Experts of a small language model: 12 layers.
Below are experts of layer 4 (counted from 0) of a mixture-of-experts language model. Rows are named router (the router's row for the expert) and show model dimensions 80-159. Each number is 128 + 32 x the weight over its row's rms, rounded and kept within 0 to 255. Numbers have three digits each.
After each expert's rows: "raises" lists some tokens whose logits its average output raises strongly, later layers aside. This comes from a sample of Wikipedia text that the model never trained on.

# expert 19
router:164080110099180081192113165111100087170099085164162169119135088122135095105136104175122140164121109137090100167080063071159132154105117123165183121075159129114116141145150078128145104111129194130201154135140110134091141194094136133173106123
raises: " the", " this", " a", " his"

# expert 12
router:160143146056143149118112112108123110090126071116107102126070113184132158161154212093138154117105133108151138192152160158131119155100148164155104112113138141118134092060168140117162183079116145171104158179150196085138128093105153128061151077
raises: " ", " |", " P"

# expert 16
router:142122097136154180106121123092121140107088081136110096181129102100090153068138101117107115077117136150166120081170106166193120134119076154100159187139138110068091082098117152082149127081138114185135188119169176107177131069116157149119120101
raises: ".", "-", " ", "D"

# expert 0
router:169111136157142146080111095146153142086125145094153147126089182154132128068112129090140127085126132136129109154118135127090139079131085140116154150129152152108138140153138173129090121144092121127077115127074206153125184097118144137159095124
raises: " is", " was", " also", " ", " and", " with"

# expert 18
router:129094147125105110119123085144158121109124148094169095158081142133071091153149203129130139099139082143116166129148102108094098090083109111120060118173138137113167193131116117093141120150122121130108138129102089153090077144090069097138164137
raises: " of", " ", " in"

# expert 5
router:130145120109058061096199159127090125129216153084147143070140126101221160137072126100102175098156108141129136166098204128160159110126153050102120141133116121163215131164213107166102071143108126143115127140132112135149139112192101166122090147
raises: "\n", ".", ",", " |", ";", "|"

# expert 20
router:102154110121117156123067130125151146122066110126106167155091151139116153183125098111095122115101158148115097181114134160113097102193054145130158140139070098122086129132090138134151160176138118076153162152172128096075124123132114107166161116
raises: " ", ".", ","

# expert 23
router:119133116117119131120106171093096120095102124124145141141136059166134158099159172164147165120145153122135111178153135109064107111168199112167102164166116089144117054095083111159121084128138159154110090183172126101095114118130165110078130080
raises: "-", "h", "an"

# expert 17
router:174090105140197143089134092132096105092120131073188085091174114190155147108135146117146081125064161109175127118145173081089173122088117136034170100109153103175147086158150132138137216147128141121167148112158100131117105167102113151142095128
raises: " other", " others", " ", " the"

# expert 15
router:143183108206182085122145178167166120147136147100128165136166106145167122125109108128129101176131103046081148094085159082136101155143144042136076134186141110154136160184117151096103098112113121091100070130087131138155110081201130167073135170
raises: ").", ";", "]"

# expert 8
router:140240105161064140144177101140123082109130182101145142117120106088170148162109084148170155126132093097122155130133154147110113138122165154146154111102128179131169151182126114128128136136164106113101103194137119115110120051138132215105105186
raises: ",", " (", "-", " and", "s", "'"

# expert 1
router:044120111120108132086118149045116129086113103141140145106141104122111162148141126127149160127115186135104068104096143145081084119128135171126084080116082112178125096086130079140120148116077093163165125133084074064100064124126166103042128087
raises: "P", "08", "O", "based", "et", "R"

# expert 21
router:176093146185168064146119184103183103157199099142154136121164084102098182115171140167110094107135104125170163162179119120157097068136168176095146166085161173152109108148152113116122115054131143106107085192116148078165143124166107139097142073
raises: "s", "-", " ", " and", " times", "a"

# expert 14
router:159133132075197066120137157090171116087174131170160084163091167051113094171111157130083108086142143070143140128142072136070106145094176103152171145085121140165092102119152146132101088113148109137168121157108148069080110121162131154092192116
raises: "|", "-", "=", "\n", "Scientific", "The"

# expert 4
router:086105184071091132163113107156117178144154146132076150132165171125137096143175102130133126154162101109099172087103156113172163158090101104180104073120124140150126127104130142198150157143120143154092121066097147167155137140111106088154155163
raises: " the", " with", " a", " as", " only", " in"

# expert 6
router:068122111147170161174099118149180098153179152126094102176106124093114134105150120108111137157084154145129081149068114080132146116121131141138146091068150134128102096082153095140173161134120149172131180125172089112156107144159108138107116135
raises: " the", " a", " his", " an"

# expert 2
router:107123164125068149191102136155103204146131179116101135151098110158091054108122138131160147136205086137129166137106113158130118159163117160141083077104130153099107097066077123115117111150127150132123082101145184163121152113082178157149108194
raises: "s", "-", " ", "ed", " a", " of"